{"num_hidden_layers": 9, "hidden_size": 512, "n_experts": 8, "experts_per_token": 1, "d_expert": 304, "d_shared_expert": 0, "hidden_act": "swiglu", "moe_layers": [0, 1, 2, 3, 4, 5, 6, 7, 8], "router_score": "softmax", "normalize_top_k": false, "routed_scale": 3.25, "balance_loss": 0.000172, "balance_bias": true, "router_logit_norm": 1.5, "init_std_router": 0.00846, "lr_router": 0.000619, "vocab_size": 8192, "norm": "rmsnorm", "norm_eps": 1e-05, "tie_word_embeddings": false, "optimizer": "cautious_adamw", "learning_rate": 0.000463, "beta1": 0.9, "beta2": 0.99, "max_grad_norm": 1.0, "batch_tokens": [65536, 131072, 262144], "max_seq_len": 1024, "train_tokens": 429900000, "max_steps": 4535, "dataset": "wikipedia_en"}
Below are experts of layer 2 (counted from 0) of a mixture-of-experts language model. Rows are named router (the router's row for the expert), gate (a neuron's input weights, with its number), up (a neuron's input weights, with its number), down (a neuron's output weights, with its number) and show model dimensions 448-511. Each number is 128 + 24 x the weight over its row's rms, rounded and kept within 0 to 255. Numbers have three digits each.
Before each expert's rows: "comes after" lists some tokens at least twice as common just before its tokens as in all text. This comes from a sample of Wikipedia text that the model never trained on. Tokens count by the router's weight.

# expert 3
comes after: " ", " (", "-", " S", " \"", " C"
router:108104091136059102119092146099143116151094129068137092123125109077162119147123123101141125117128088108151122183160100152121104102138176124081141120121165154109162112159141112118090105101123140
gate4:120098109102104115126117149110128153142142144124117120103129064105137150116156122119111130132130115115194137094112112122115101134158134113112130134117068085157107151126097168167136127106185145
up4:114136123129149130121152181126154147122110131124141167156112125168118125161106135142147158200166134105190100184132095118114137151120147091115128121191111129130176118110106121142122140122116197
down4:169089144142142141118146142102125154150115120118149135127122086096132083098107148114077109115121100128095084130129067107115117124136126134124159171155109038113103136138138149119113101119133084
gate5:115106142159156136120130138083153098125123115142114147132154101130080118164134100152127152128113105171157114134109136114162162132155124141104119129132131153116125122124133110141152146108133117
up5:110130142121116154092151099128118104135092129113144153117157118121097184126139096112112108147091116076133120106095112139126150128133105112097110123179121092125098146104084117157136111095097156
down5:140120100122120151110136151178117134104131183134061112108133125128123107101154165138156089101159158159144171143148166084137143139103135131143158102113134158168118114136069146165118082131097113
gate6:161099120104135102114123105103121150106145137094173125102062106150117118145124154137081117155165097172133137121121130101118080097111185081111126142109091089076120121133155122132140140151131171
up6:131155080116106122156134123120101112085114172139182064083079097125115101103135142133126100154148111146132127114149164120139098148145177140140127123122150133131150143102156109134149138111107124
down6:085116136139096147177108135151135128168132102128130094102123132138166157123127119149125152121111159130105102126124160131143113131114128193172132156121131159156133089109129110110154106131141064
gate7:121170115148110147094108131122106125134101074119133101155117149111137140108151110133124134109096114143130160118151112158081120118128147123113126148135108151115120123163124125180142122109205141
up7:098112123144125150151123140130150085160108131149124140119133144142136120117139157144143153147130084167132179092180129139104135134085127082096126144120095122122087156130144128094116135097157114
down7:159122147129175117143106126139162133125087123163135160126160170108064153165123128131104146123150107141103120111144126174157188119103136155147103136139078168095124150142146125120147161178152114
gate8:145197147121139109113103107127100147135111122132129119117128102155091073145136144113110175115073117095091099147131080147129150112187135114117150122122130139136131089186164113140173131102134167
up8:100145124150122116125093163140145152093121133137156109107184067124099123111139149113129176126130106092097120182186086133146157149132175148132138092132135121121148103130144183149121119127112128
down8:149116098172142105122143103131114126096120169161130143158103114141099104146119122139092096091136135121122138106112113099127135125153143143139153120103068126105108129147088122114139163171092093
gate9:130120109030147151138125128115116144094096167102136134139123154127138081091109134099107123114116140091133141128091097132114110114063093136103153135130090156146118114087134134118152159101089128
up9:085115092112140119119097117119090191145101140130154075132150101125128136120155103114121084139159107072142111145174111133127140150136085173103122125128099177151166096106150130118123118100138147
down9:127138152177097096114105129127134127141146155135099119171115164106141157057124164144141132105125170158116127147132138114128111152118117160128166110159152142150121127134149129080142072104126109
gate10:117144210181132163110086147094167119160155132096113093106128140079117136111116137154139141170082153078132134155140132161096203117128135121115106119160127093117078072178114143148152103090109127
up10:092109114120127141132143093167171140109144095135113179110070112147116168120148134122102121089143114137148127100113145133107111135101155126129138102109108110095132127122128162119117133159118114
down10:135126145095112107110092093115097111140136129160154158161126108133125194146134168169103123168125124099152114102134129148166185133080139136128105162148154103116119101119147074143140168107149132
gate11:094126141168127124131147176147076092132139133098100102155130099184148159144148113163134141145138179113148162144134116120123110152160136145144112102131084120108143079147134149153124106130132111
up11:122122120107137104173187155105061116099113186098154101127152104124139157147167128137149148075153131138122120070186074136139134153153134144128098158119151135119150107166137165137120103121131142
down11:118115134142137162129135202122128138097155101156172143144113162098090131133164113113087119104144114085123099121163137148126090114126110141133100108125105127191104090092155147132087168144158150
gate12:095091103181101127146082084112075131125121125122167159090103124132089136165176096112114140149130134101137111149095123119126161138157139134105147084185118106143164133116109145139146124128130117
up12:134111112131127128159114108141134105113122141171181124125124087139132169171138110095079151127109099114121103103120129137149157178168140130134120131143124120162126116162115108116096153146139141
down12:119129132076118082161119132148105115158105118154136101145106117157148107078141104145139135151157127139087116131083108126122129109140130138119119148095137170121134144135139149100146113158163145
gate13:107172144149131111164069126139129147149145139113157132127116139132117195123152131092136128190142071124115098147092141136134107133117120162100122145158148123092122170138174138144116101138149098
up13:085160160116146114147092097148120155145131151156118127169094129155152132081103182100167146139133108125128119142146117083140116122105152111084123132152121120146087111167147160130095117083153133
down13:127086152112096126132161125135099101129167126143129162124117088136139096135122127140097098103107134160131146144123089090117139164166142090170124110173101098136125132107147113161113107125108112
gate14:125160141070125135126160086120153173138137162147149107166129117103117147188141147110103119085146137134100101152155132159119153167144102105168150116149128168183123149123183135115122140098167105
up14:116145123171139142131188096128149151108130109112185142146054150122130136153114172142134166161165095170150131116108145153113118106131117107126133128138156149134090094136125145103096138132111127
down14:130079151146131102162135130119093117130125140163103100122112098119093130142150118114122133148101138112105113167133155110117130115138191168149133117117108130115129146145134118135109137165136145
gate15:112158113170101135126120120121146146136144154144107129122174118107113143117149137070180099113132111111164106130166143183156128100098115130114108121141151137138147194110166144156130177146157139
up15:126076174127129142128156125117169089096124067124114139169106144147106069143141116150105129134127165132139108141091148075136122114134175125140137123115131106090099075157085101144145113145114143
down15:146141172106114152122135125112133125133147157116134109180137142143120124148120134092115124116134147121078142112161086148157127105127137134085155122153142101130110124148117085137112077157123112
gate16:123077119163167145164121110099133126139102136108110101131131124137080128150129120068123140114154094147146125104130070139087134136152144162103111123174162128136107161156102157092117147145103148
up16:108145098106118154152159167111138112128094151136098115078104138122096125152163117121137117112173130104139119075134131144095120145125121135154114118155121137139133120097130097113132143169075176
down16:158091144165110145098122152080106146143084146103138142161137131126127159173136116116094150136075118124160131148126084154111120185118137098109171112117164126112124166120148132125125109100135111
gate17:130170131149136128092166149109132109154092108161117076155116107097098098134138085145118074114110170148120104098120126125124130130108114150146102122155128111138116131116119096168126139129100155
up17:147135144127143178077113120097127104152109146162120097147094140129078118158106083114117128185138094111122151131151139153140157135137136132146144124159118121094112120109113135155155113155118117
down17:150084118135126099122130118166111101132155167156090099123149112117136127107154185145159099097143176122112116113152173111112105157156114152153143095135152107156117122122037128124156098136113105
gate18:112125152090139121136150122148091124182097155096170141142174103130110143091142120116108133134153126069143141143112109120144145134142142140154107133106135106153135122126166083163105153115162105
up18:103122101118143137137124112151106129175132108120139104162127109129116161114075127072136146088143125118111108127138126157192117148155139151117140158100130183173167129131151135154091153103157129
down18:128131162130121154148134117087136098107165127101130091113170169163104094120115113153153134156088178104134137097130126149126149112118099116172104142150106089099123142082133092143117156113098129
gate19:122142124145155143116119101100147141117116169108118113151082114127110147131125084118136181152122120124141120151121135139099166151120137146136183100164154095128101113121157126145150140090091126
up19:147140150141138125084110121123132127171155162124133122152113126114117161133130085161146150139114154124102136161121135148125168090125138083153165072121115114189112109179077114122119086075111144
down19:181132093169144146112120156137143105106112122157111115149122155140163104135145102152133095130112190118090105116144116145121107127131133116155113126129095133137127125152168171100150091147125130
gate20:096158137119129071102125163102139119144099107141150100110156127128167125125115156111111129119142177124154131162115123167095140088152149119101128089115201177153135082099177105145136138148136093
up20:082129103066170115123140134127118178169160120170135132133081154166100117144140111167113132147097129167094154132106141130079133132108105131186137118117115107155095104133106124113153156103131144
down20:120155148116127119070144143113087158180132153107119122125160122142147122135082142102116143124137146134118108080133096125145154089132102155156104149138165142133128129105097152135122114118131105
gate21:160149134108137086140130061104097106138127122122154129132152138129122145162111106142125145135156136083140107138121109132125135106126141115130125172153178123104129152095095105135098126170125141
up21:084119086173104128122091142135128174140130098118143088093110158134124131129143154128139161154173161155150136123134100115140119182128096137146116128124100161159151118117106150128142158115087160
down21:103133134153161147150145130158100109127122144132132111114140131109153115152115112085177133101125105139136163168142136140130144130153125100137082149151133140111128137125042119123109170135161119
gate22:134145154117138187109156127131156128115102151122117146157135124128142108134079144123132129121150088135116087106140120143134132130088131131086193126128127114160065133139143167118120144145139129
up22:157141154136109102131143137092071149139128119168119103134103162112130118155111139179164110106137113088100116132155111088121155133136145112158145135130126133155165105158157140173125168109166132
down22:113140094135134115116151088112121085136082160114145130117115103098145120137145112096128113102148119135120138127107140142076138109156171141121101124159137153119153173141131129153110144123095142
gate23:132136086097124160172123106120175170146119178100139078108145101131159115109125150152166100127191094165123116114131155136121142163147121096110138145146093113133172116117155172174121105105141160
up23:167144116162119111127119136106136133125146098134163144113143112150133106117118094147167103166073159170104140165113099165190162156116090126099143146158104110156153122129111141105124124189124130
down23:158121086077192142095165139108108159147144117143122168107120132115137133111145128121116099148130129101125140157146105126103133066161132159154104113107148090133095135120119128122126114134178141
gate24:101128123153106168108157147062123145127145175138105146122152106139129109103122145140105118128095107156150106103124084169110088117118156173137097132131114126099145140159104200126127098132098124
up24:119127158117128119120149129146124110131111141123137101137163122111133177117144151129100179160158133120088161111096100106115194153146099141126098136139159116114116137144093103138133201084136129
down24:120104104139115156119108133122167124115115132120116148130098148114105109134103128139119093109132104145120141152124151145140112171129148116106136110134120175131126093104134125129096108154128156
gate25:120126112148106147148128108096119132152119111118106096104108142117139115090120118106125083110149136118143121139110123172151126171150142126157137129123159194100125150172102095117129148160119117
up25:094169086108128139123158119154120138145154092101109103147155168119110141139137142127093193117127118146117145147110092130097127100142109157075132140075115163156135047161118111119145111129111122
down25:168123143116112084122107135102099131143087158143109117084119110135162138136127107071145156170109148116128132171111160122139179113136134113128122103155102142104142135125159140163157124156161089
gate26:171147161159142099133093135146182090115103144125122133095123131131125108138102138111145104087103125098092136101123171134149122100127158114078084148116125099113121098138130163113108167158127116
up26:140112136139115113096091157124134132182126113123127144113077154170136128124171103102173123153130120114118100142104085144126157165129111148111128092138089150179148153135137114136133173126095119
down26:123149122169120133163100141112138121144163092110144142113129096154158108140157143087135148138148140111165178130113125151134146140095087093134117165116121159136142084121166146145116146127144148
gate27:158127106134147151126142133148096153118143140142164109140138108125125122127146147148127086152126124169126134090165137120125152124138125132150114149126088149127146100120112140117127125166133126
up27:106147157126143120097099153156156130145094108129097199137164115103104112112094091066132166130088120096134119128135159102099082136087113131124142115087134086111109111145130114101112122137156104
down27:115152092129144116086112157120128122105141092089148085185130124148131133166128138156143111149108138123136107152119123132117112145086157095132113161103106110110135090140153140112109118171120123
gate28:107129133159137085149120119118125111118141124115155117116098082110100198095150155088113095158122135100180154127089168142146136116131121127089124159128136173115129142149169152144147130106153133
up28:125119125164138088179162110128118152150138104115136118186103118113107190120124136133108135165089125125148158133108154150130094090161150120104172138117138184132153114154123140110107150072147131
down28:136149134099147142098153151155097137102146126148090136160125168172113087135123124136153147077091121137134146109131115147114090155127168086164104136104070120120120094150132105101097168095100144
gate29:123111135114129144176137111146092149041131114159133133101111086113108150107135105112141187153119112123167105136135088170138141121140157088119154109158119112130130166116121202156135134127115111
up29:121168100158115098122138106079137135150130092074082127121164101162126111123160152123115130117127151127132125129099153104117094081146081127116111129136118157158097074153149117082155089123133148
down29:128108101129129151084147139118103126098185170153120102125129171164117135136104102126135131126149142139102138126117124128119122094132146145155121144137112148140121118150126178129189133146093143
gate30:143148093099108140144155147119147143177121158130151133107163125079128086121101141091121078146157047164131120147140102142097112140146136114143100115089097115100113140108126101102113112109128136
up30:173121145138148126132155126176102138105125137141145153140134108132107121113132169121106143094114161116135105125139128107118127152123147164139134136162094133140130079141099189142131086135099097
down30:134107091154120162091135101071133105128120107070132083178159157077136121119124081114096158105153103122108113161113137137109161117102115148082087098131120102122129098156106082108107125131092152
gate31:138136128121119124181143084136086087105149130137129167057136062158149117128173132159147158107155162153123104134150149145098113127158136109161139122101136163183154132114108149120110147129155137
up31:128119169105130139169118093133141117124142126121119178097153106128176147150167137134103122121123157136112164146131106126109082127094130124121136173129096143109121111123133196110154132105137108
down31:090149148111099142094097105123161094117129100098128124184132116130140148136127146134100092121136122095095130133103107128129123143122136131136113102127161086092092105152139130110109090122116082
gate32:133161132157120133123121098102149110173137101107165123086179069108091160101184118142137162108118151131089134158125117148109119123146089098135161124123102184135119101119108095117170094117131119
up32:120134080125128102156106155112113119097090131140125155153093139090119092140097117134078152106127127172156120127135109137122114153129175128115098148140142115108111138094157165123112079123120155
down32:144139137152151104126116134129132139141142129134128128113141125125107131136122151125116127137150104143108106102118120137132136115167098134097171138133143098114135138118165098119133126157115151
gate33:173121139105098094142077133133153064091133120147133106080148170106113164120147119103112134157143164149129129140108132118134113141135121145118158129082162143194141110141123120147136131174079107
up33:098102114117122166186153124150118146095127105144132102142135145157123146127079107139155125144131138138115105094097159085095135114129134105140130138155127122071084157153130145096171141168151125
down33:148078138118102159148112134088117083162126105106118144122110139143126110101165135111149159112132155145106133101128157114097093108122131143142124182112112141108115126118087097091163133125097121
gate34:137163134150111163088135130151102114152124138133057106091099129109084172153112099116103166147136109096132126125124080123094125124144150148142146123104156166120112134113107139127151144101101121
up34:137141155154138153127123107177115141143120109127131110109099137115098145132110119151094103139130103127187142140121127116100111099123108117122134156093136131157100109119113185135123129117133123
down34:131132119156159127105178102121079116131153174134094103159138094129138112140117149090137119113152106148167190128115162141144128120148141100106089141118146139145124106175131126178132106101110162